Experts of a small language model.
Size: 14 layers, width 192, 62.4M parameters.
Experts: 80 experts in each of 13 layers, 96 SwiGLU neurons an expert.
Below are experts of layer 6 (counted from 0) of a mixture-of-experts language model. Rows are named gate (a neuron's input weights, with its number), up (a neuron's input weights, with its number), down (a neuron's output weights, with its number) and show model dimensions 0-191. Each number is 500 + 40 x the weight over its row's rms, rounded and kept within 0 to 999. Numbers have three digits each.
Before each expert's rows: "comes after" lists some tokens at least twice as common just before its tokens as in all text; "raises" lists some tokens whose logits its average output raises strongly, later layers aside. This comes from a sample of Wikipedia text that the model never trained on. Tokens count by the router's weight.

# expert 28
comes after: " a", " the", "'s", " his", " to", " was"
raises: "ven", "qu", "ad", "g"
gate0:605513490545475514481500538500475425476492529451603520406480500521518533556476634568487517474482544486542545518530507496512412457482524494542482473475516454433489498444466526420576457475492495531494516570547418551542501560491486474500496482510449507518504496435431490532513524455509508557422530499534512524538481464491495496526519455459526497582465553527468537530514594515459555448505454526505533521482492461597578485502508516512495540507478500477500480512522511496511493489496523461561459486557489492519420519466538550568431465573524531437521562477504450413458504465474470497
up0:485571560468585433495541524498588520484524499426489545499502537521440511514523604568526505501480570426436532524558454547481496549485602474431511524544539556482498465482500444513518485511518448544459493500444483540449516478520513508505506522572561548484442445493522473588528523585486513482512576468501443545520557430500427578447524561481531559493487482528423550478521473514462502566494544561525479489557473434520525517492502483447508472496531521516487468446485454509480504488418542566451459500472480493522471507492512506469486563538493403531481453495520499527458527521521475524
down0:436482495556522476531470509542387535474521604511553463501518495497523562450488501478524522467469436533487457509502469489527577525443515514544508587487517547493505485485423454449533539507527440546536454498414460561481513505498550481594478489574522572440494516635478440550464498496454534574543527459509438512503493473475510468471505563491503487483487606541454519533474554525543462494508418487494469514495500500483488515518556560538526469571451572484473548510539486469529524480508469540509431544487536488485557514512518499454466524508494539489539568484559505500399502515483478536

# expert 5
comes after: "|", " was", " to", "\n", " is", " were"
raises: "a", "ed", "s"
gate0:613483466534533571459532477516483425456526462492540523464515527481529498489457434498519461469538495413499470483522522530540482507497510526512524576459462513546468479519511489467468434542428477521465427515498572512411466500490504535559481562553471456588417476524551481487553507454493516437543456484496526573517524506514499459479482500476496538458528538461512511526577526491491487563471567497554457482523424476448560562537549511566482485488594460467422437525501506539478508501432509499518473500422527505518523465615568511464540503448496425507499553557493491505488530541455497538
up0:526502535538473523506483498528447518494502456500533453530506515419507570522515592477533477498527470515473542470478423487488499487526488545516510460515497496527467495492509504530496508507486488425511533446435478461479497461464561475536569502525468574434519498438598594630480477503517535408541497482480482402487529518522503587495487466556486547517494436508512470530479469473574512459547562547547575506502469502464498460558485543505455570502439466489502523549595518552544435487520527523514499477465517483563518514511480521492512437525595620531533500514506501515440539515477584525
down0:490474489458565504466527579557544481456478535504480508561529476440456391505562489512525448461418457524501513528492506458484440501480507500422493464558482500461528482509470436454511486555468494489496568593501509477468530487539467450496508445524534476487535479498492524535436445547490506469507492494522474522529534527435549460478460482437540537521435500539524405424492572502464449495456550518464592459404459493505504499526477508496500457567445501484470561451553545453440452468496482550511488531528460543492474486407477511538430473469481579563460479498485561517485542434506523418

# expert 79
comes after: " ", ")", "\"", "a", "%", "i"
raises: "\n", "p", "st"
gate0:546493515548479455546509467511452483447577464422529574571466463479493505525537547534493525513538590441511580474490525498503516474420523484458529497493540516456421527423514477599498494628498527416507467533459439504503557534507550543485558537437512478542524552467529579563497508425504529536543486482508421493538460508520516542525491486547488543542518500515495521483507529519582574484469549509535526503438428449509517479512587518453526502497476456518531537479489492549529483472535522536515467521473476498478525527569455524476527458522560539469573449537478456442523522524557556485
up0:463412479422456529513550497560461484491473527421456556531488468534496561437481383528569521501518473527512489495479510498475476532543536517442466490526556471526486498536518551461477484530554503499494476436453514495494504462479506467489469464479516518488538501477459522510501505416487488473518439526459416523474569448544499409511568543574509544556552483491585466416437559464491490505521530489540480545538506521504547458454440556525453432511452491484446545498405559480501537537440493423485485470505534505533537490506526494450506503556516483490580543516520497570449503482415472412
down0:423495474503530524542522514520491521493532549492448577548547477500521546528535486470513507498455538465420510500506489493574496534447473429514530470476530500401474572469514484471506534453558460534477533503454552525508509409448541524558538549502428544500467444508510559500499463557491510425576458580507435461513522536491491488593496512503499519549559460470504538569517476520459464433502501480468437542477487530494534561451538496431487579592551481461504528544490469505506496511534568571511524521448505444502488492551512494508512485547518489569540542420505607543528519434469532449